config.yaml
n_layer: 10
d_model: 384
n_experts: 40
experts_per_token: 2
d_expert: 224
d_shared_expert: 384
activation: "gelu"
moe_layers: [1, 3, 5, 7, 9]
router_score: "softmax"
normalize_top_k: true
routed_scale: 1.0
balance_loss: 0.014
balance_bias: false
init_std_router: 0.00749
lr_router: 0.000503
vocab_size: 8192
norm: "rmsnorm"
norm_eps: 1e-05
tie_embeddings: true
optimizer: "soap_variant"
lr: 0.00186
beta1: 0.95
beta2: 0.95
batch_tokens: [32768, 65536, 131072]
seq_len: 512
train_tokens: 298300000
steps: 4723
dataset: "wikipedia_en"
Below are experts of layer 3 (counted from 0) of a mixture-of-experts language model. Rows are named up (a neuron's input weights, with its number), down (a neuron's output weights, with its number) and show model dimensions 288-383. Each number is 500 + 40 x the weight over its row's rms, rounded and kept within 0 to 999. Numbers have three digits each.
Before each expert's rows: "comes after" lists some tokens at least twice as common just before its tokens as in all text. This comes from a sample of Wikipedia text that the model never trained on. Tokens count by the router's weight.

# expert 23
comes after: "| ", "201", "200", "; ", "202", "199"
up5:445407526504614525428519521522433465489511436481510546518551514491510429516570508493442466522484459506491510532503449511503453512498529562522504547477479534486493634572492473468498500509499444565495490540464470479567487504504498464460519490574457462460505532448508527476466491498488506518
down5:507523496549466496579545505482504515498485523532535514439502473530528501494464518484463506487491465512528562414494505514438529520485470477512503435539536450459509469492485498541484504539484426559521563528524492405463487480486441481449528549534573530498521457461564564546492566440505533484
up6:479496534618529471482543557509456505436454480458543480489533519515574542469555498533470471497443464527520599459522503590525440485506564514521496537508505484496468496511513415505479508475533439490543479510419353516465508470523561470593461498554567507446503561410521525572574457486452492501
down6:503503456500536519441464540444498498442519421494510544485510540508501459534462527442485505477535470481462504506453484377440441497529509525521481365523508488532519553481471534464459518480543432524517559504444477526420555472457526508527536529497550541431452478471456514514575475494459467423
up7:416428500515519549534452557529443496568497553541476530472481486600456490515484498516438480459472511545508532502547414519473569507485466530471546508469481506488490561562502514443512548452460548476496431427534497506542553474485425490498481495564527441484523536528536538472524491468526577532
down7:541558417506502497501444452485461557498559509494534444456478551470500551410445516440474508457528573498510553447515464499541475568508487469601544549511488503477460554477425488534422485532509536494453538471521510466517561572516527578513496450486535520506492429482573512516496524534504460468
up8:463430589529465587482495494521455523467537556427447467497548501472521494537394506529502621419506515512484508532455492456514522490394471513506497443512501487534439462527582461482514568489536501563566565478523516505433502423473531466584492481476477465493488527404454457544507551554524427488
down8:450493499532515436518464463566517473523527460499495582509470504511494559523583543498522482516481566514411544463472467485480529510488556466504500544464501516501518460546495510512418436488480511525540466524513495530551527520498462527523521465421521495513493574494542499408449555482611575539

# expert 3
comes after: ")", " ", ".", ";", "|", "information"
up5:487526514580516481549509539471497488454467511551486444439473498487444519456538456431513454419506550471449476485503559485475475509470472463562504486508486492520548438500452496496477447491439471443550375498508483535388501473504541470465482487497488529494519457524517481529446461562447465457
down5:510462455552513418569516482497468530482505518441498448553499533519541556498534487489510417529409524441484456441540598538555477539525462515525456493475525497499455472491408414555512554489416540416545473520478526527462475507472497507467527587442523514455481483473542450509486543505525469521
up6:470523530501481462409441519458496506536521463494450478503577529499459514509452496454499548524493457499508443491481514466513503512477442529548521493514533554550530480454488476506466582577551496535403478476485500563506555524536492440544491457538474508517429510533477420520458438460500552504
down6:544498505500551472452513531471462528501482603517477515502561494460550519515475429500558571511557531478485479484484467481498542482479505540573423490449471500457525505594438509560482500482570537531553529507505437532587568528544473486550504466499468445487506541535501471522466484563510543522
up7:484541555516543480528501497529502517461510473528536493448474549481541487564560559480493447611470443510475492467484552481526548502553518465505439485520494523466469488487470504452391515491484496456535441564460470457492554492567460572436529461442488447502514417503518471499544466468563537464
down7:518484526546577498487571485522476447566517458526430533528491471532433526557482511546492503520436517501517521455483476500515561471499533537577464500404538579485480520522489517496539483518456411504553520479606546487420517527499530558568540467519497442478436465501505470543527543493506483496
up8:511473467438507542431526478487507520483557388588579472463495466522454555496586504540520487474519533537502482458554383474504517509464448487471520457545522452527479515486521528473490426551527458538483488461495552504524528443551433518494472554441447538497606474498469508495484470465494525489
down8:527482448485539483482507460505466560504516477513435491496549502495513524502548446479503514553589439460487550566536486472503518544472479576514457515488597530495525526461547515501443496440542464558551498535450533453537493488544538491545598487459526545516492544552533494495462469548488437613

# expert 0
comes after: ", ", ". ", "s", "where ", "es", "that "
up7:496451525511486508504480433469574512523590466467618469524536411482530462479483479488522459477501530550481445512529509506413488478528509533470608484487461516505398466510499578460517598491497503535497499431515468496590505441489442449519487509450490498478551502501470533470490464521446469526
down7:526572488476450549493508493471498514493481514431474590477496590481476489511496552477418542480441523458509517486579570490510469401489480581501489492515506500476496507489522534491531490565494572524465559512503459489492438556529405495494411504527454516465445481524593534473517481493490401473
up8:547525447526544461549498498501461478489498543468559528518578549498501469443511506532501534479513491536461532463553488386532461557488469505479512525501493474456585526573511500507482449559537488439466420373466498517423482483552520402472470454521547488493536481510429568533567437503511469517
down8:579496494507469525523548509492529483513435490502483538482559560528499514463529488488535523502451505535494542456511511489522470469450456471525465459507436550475587493468441556514454458517554527452418502460503522565460478505501577466481565485478492511490473489453515517483523466405498525551
up9:531468476564416523529452470531443563482572537540446435458493502459573494530458461539545534520507508446491422489509466479489545559516513512464515510501555459506485489546511426556537397414566552510552478449431470534490477548471528493492529501449485501547562437493483438541529495524458506506
down9:478557519509489552535533451525537514522490506494533475484554466546445497497514509528404478495538507539498544470563565581522449459475391454512519542450504545537444429491499607459480516540525522508497539546472481485470465483472466493487565539531524487485483513493524496558456536507508448489
up10:497567485459573524536507514539478471490513513445478501491484522472542554494476495438497472488448548486456558484588511552530584500479494483512411441485541548519518451567505461533500472529480477529528510490483475490493510459567539531466582492468415480543498507559483468497515428541526462495
down10:534477531510519473535505485497483463446431520482488416497542391472528521512522518454551539542533459516493491550425511481531569573526513488469502537515573533501496488488482481529500487455479502465492463468468472475492533513443529590485391495552508533469441529472514516472462535487466509447

# expert 18
comes after: ", ", ". ", "one ", "ed ", "due ", "part "
up5:488550527539581528548466534479475450393547459568483441504508514509471542466490477570476480590492525479484459449493562458545500519403489539492483511542476516490534569483495518535469469490554476516579503514542546485494482533510544503533532513419511536489528510514497545498446528499556518469
down5:528577504500521551477446532478469438482499574519493462503464535490557520499490469449573517564504452515489487534464453523481482514511503435511528568502477514443484415510435525481480496479398601503553496409500514572482436486503537553491495440500538525479487595476489500535581566531497481523
up6:569512487485472473549453481510457526499509490527504566469520478503497543477525483495475483502492484459560446519478475513507553548564500537585483481544398495472462506406496587455437468439456505465514456532535527498489450490521541431522547489435534566420492456485501476545465569497477502488
down6:483508495449447574436493600554490521550515590480529462540578509452459535509487487434538529438461459515451447448528479453453483528523511513530483511514472478529527506478540513432499514555530533437522536439508496435566543578521561543428525448502531558532516521508456456514470398502580521558
up7:485527463499547547407508591469459532546488452513592443439488482589479526575463459475459539503518465432524410493505531471501522504478426518537440506574445508417520516445465498574472446503440528505566483483506500479487505526544491547497430459534531519488509489458417446555483527478485556511
down7:499453475457572488547496492396495502539485484483483490492463481544541579507473513517500525587539496484519569581472451516517513468554497551517556526515469517545467522500538509558445474481484533486527530511450499438544503527451531480539498469535482515446508549478521615429479464573484502529
up8:507489521523476534477523512508436489521521457568487493498527447522574467532558525500527437494504484485583475552528471426502548502567498470543470519502392512542435499466465498550524486457508471409521491458584522502534494519529517601464403504494524516468479466414459528527491515508499448484
down8:560496555474460532367472514459538476574419523605485553554515538516515521488474530468500517525519516479543397515441486397534500470510469516541451485515522452501478463498463488534523499499484510499489547474556478583539469545539478507465494510527531500514458443455482574485519497424550507490

# expert 25
comes after: "1", "2", "0", "3", "4", "5"
up5:483563451519467520491540506508522486507522537499493527472473447510524545430510482520514525520564465519496523511431504488497504457525503535519569468514489462475539441481512478432532507521542471546383462506533589508486481499443528458576509442514523572509454493523463490450483470509463444564
down5:450488432435472506502577428478543464554524477475490538490474499525579532436505459516563454413531559537562485557497522508479458551475559458443537478529572520588489450421442430472479495472453472501517519445499545506450518495494411521507580510429520570467522458503495534463505465483524521525
up6:504468457472497489530512498568427527478525455534466464545487467493578535450491516452547535488440488514385467461461550503525490452557451515492514465513541392446502529483449466536539513561573561441462458497439530465545425479544528530474484470522455481508525557547504521473518452509533498520
down6:488509499500511568494547487541489472509502468503462519502461531512388481462545492542453533546502491528489505499474492476481570471521519452488557489507479549471514457529548473502522506547480606540564504505560534497530491526516490499533496463522542473523489521467485484463522498500464481532
up7:499574404558461452508535472450392492501587482534505520514508527561450565548537560511521544489481562498562474479560540437485540543517582509469493485505443550468509507507464470467435518556563505524528609509506485518486511512477495530465499492519447489437450448553496486551490468476476518472
down7:453431465482503401443395525562493567517489433583471496551515483505484511538564523528504529571429542485483514473479486543452501459478443510502498528453545541471549542521488558523405531486492480512476565476443504486514535440501528558466483497462501551449492532460542538572541476423513444527
up8:510561507469501530496505519484526502494583496500448535410473469466410437384474521538512490556459450500477521538568595480453488490541576441439493453517552531597490494550451490559481464522490501525551471489514499448426507493484446520520475513454531447529527493580428495474505481470468497471
down8:495560480507444518492504504499417512449405506480544473498489497439512444450433438509544510472502471552458495515504485496458534439511528503566423505457490525482411438517507480540526465489506524523483444506499488528454484477517514432507449498516506489485539452468496458510482505577511503531

# expert 10
comes after: "\n", "\n\n", " ", "Candidate ", "Party ", "by"
up7:502585495442521501468509493555498522481529421514538504491431457419448503561509565511494520513519524509542564454465432455480483483463510559522531583502474459546462511441497522475547482484451473488428520466446513457532523530493499503484492537549447490529516525471511541525507448515495479498
down7:522445415448494519466544494488521481474551552502477439483486522523507520526463506428509539498486481426518512507518501448608478519505484539434563528468465439491445474438508506500527497505478495508481583534518505413592495561462483480620486449451432471515546504434526489556539499422452486492
up8:458551519544475455578537500515423419534525535410538497529499481499490533485475473396463532496475567452523529494547466540512502508587516493459485499524448502531471571417487510560490533563525463475524510519556499490463505490525519475495468422507506493532494459515505473609470471512528442488
down8:518480545513536442468485509519542533556514490423511517511492555491464418524464533477545486496518539510534509580496476517594489498552513493509531431488537472513469439509478543543540502557490483487498423481488479505494498491508544392459495553522443570456451539537524550456492490489521543547
up9:509490544555518463542530429530446462438511408488448519485557485528458467508488473494508495541470526531448506508597511553421516574533507519498488474521556443502476513499512552481467506487506479525534527544486500557468533510542496445486442435481483502570536464492530514557517464549495505510
down9:538489536517565495442430518486539511559397469471536600479449438481463510536470505499477494486450453498527499514522489485435543468494517550476456527496473508543475447497485442441541434507501530503490486517535560525579511519505495421506476507538494579489506477441425448458473486482548513432
up10:473475495466410532473484471479491549537480464401514563466464483550466417505553483514479530512502448383502544451494523474472506457522467493516458464552489477500479499438506541487567491550442517429467470474475504530531516396556493553467537516510490534421530448432453488502458513565541521545
down10:483525517505485511521473550498510489491461521573566548443490460507539502468492567514467475535481526529428506501494456441531462446429524558487445468461445492474541518462449448457485528517530530480522488520587409423497475512551465494492542526545459517524397492549531498517465480457561516485

# expert 13
comes after: "in ", "at ", ". ", "on ", "of ", "\n\n"
up7:453428538446490556506499481493457548508470570516400535529530436472502517481456481557456545456495477535536551506567447545505503535519468528534449470537478512493472500365541564558576469452468499455542454449504537482476462447619525452507483475548559494536536447477432550495486471483447477525
down7:463479511426519496518558459503524527563495501527451517544493555532601514474469563520512469502477476552437512493501476538564435526548499524472464590525465427469472475536437551552552522516447571490573467530475523515474576443478483503458554514487457537512486503446520487478565531513475516458
up8:544528477529518442507491516455527474472467526532502445522466508530546496533488504506551541577450557478536449434443467535508519496500505483582455508548507503548470524506513494461385517579499511543501467486501497557431474514545462530493515489518523492567483469481497441651410534487506456497
down8:519542492438566478497474401507470484459550503554510438525544478509466502509552527484485506462599456469506436469495481515490496522481477510544504573479564454437548507530449503523522488471505522475546543503504508493432468497490520541542479474505540489465470493515558452541438525494423490489
up9:525537485554461525477478593493476520439505502500565504573493476485493479544550516559517505500439515563542534494578478487495485506488527565489537480548486404462543451443468461475482519435497463534534438447401504506563527464508500523483501497529545506506542472568568534471538454471478433527
down9:468431470522474510554419529457501491474513507551536551543504497493428585462453515477462525459486559535453521466530455462570490484529467559564484499490465503520501470533494425512513448389433441497573497502517518446456432530518532436450477496486460560507541500466527535464528484465514514505
up10:490504493540528551539557460525505455525372503492567474490503477528484491538553495494504494483496496494514511469472432522517466472420483501493526534505412518520470522499518473465455601441456516509508455560509432483498567503569471445518504468484543516582518504502524448558454510469505452490
down10:528460478462475550453509460551576565505602477470427507497479474479491495493471571525417485478555523462509491515498438498520489523466420462390507499500533507507520523552533537547451470509564499503491597567515495536497586523524432472528537530472486566493487510460416494507504526481540503449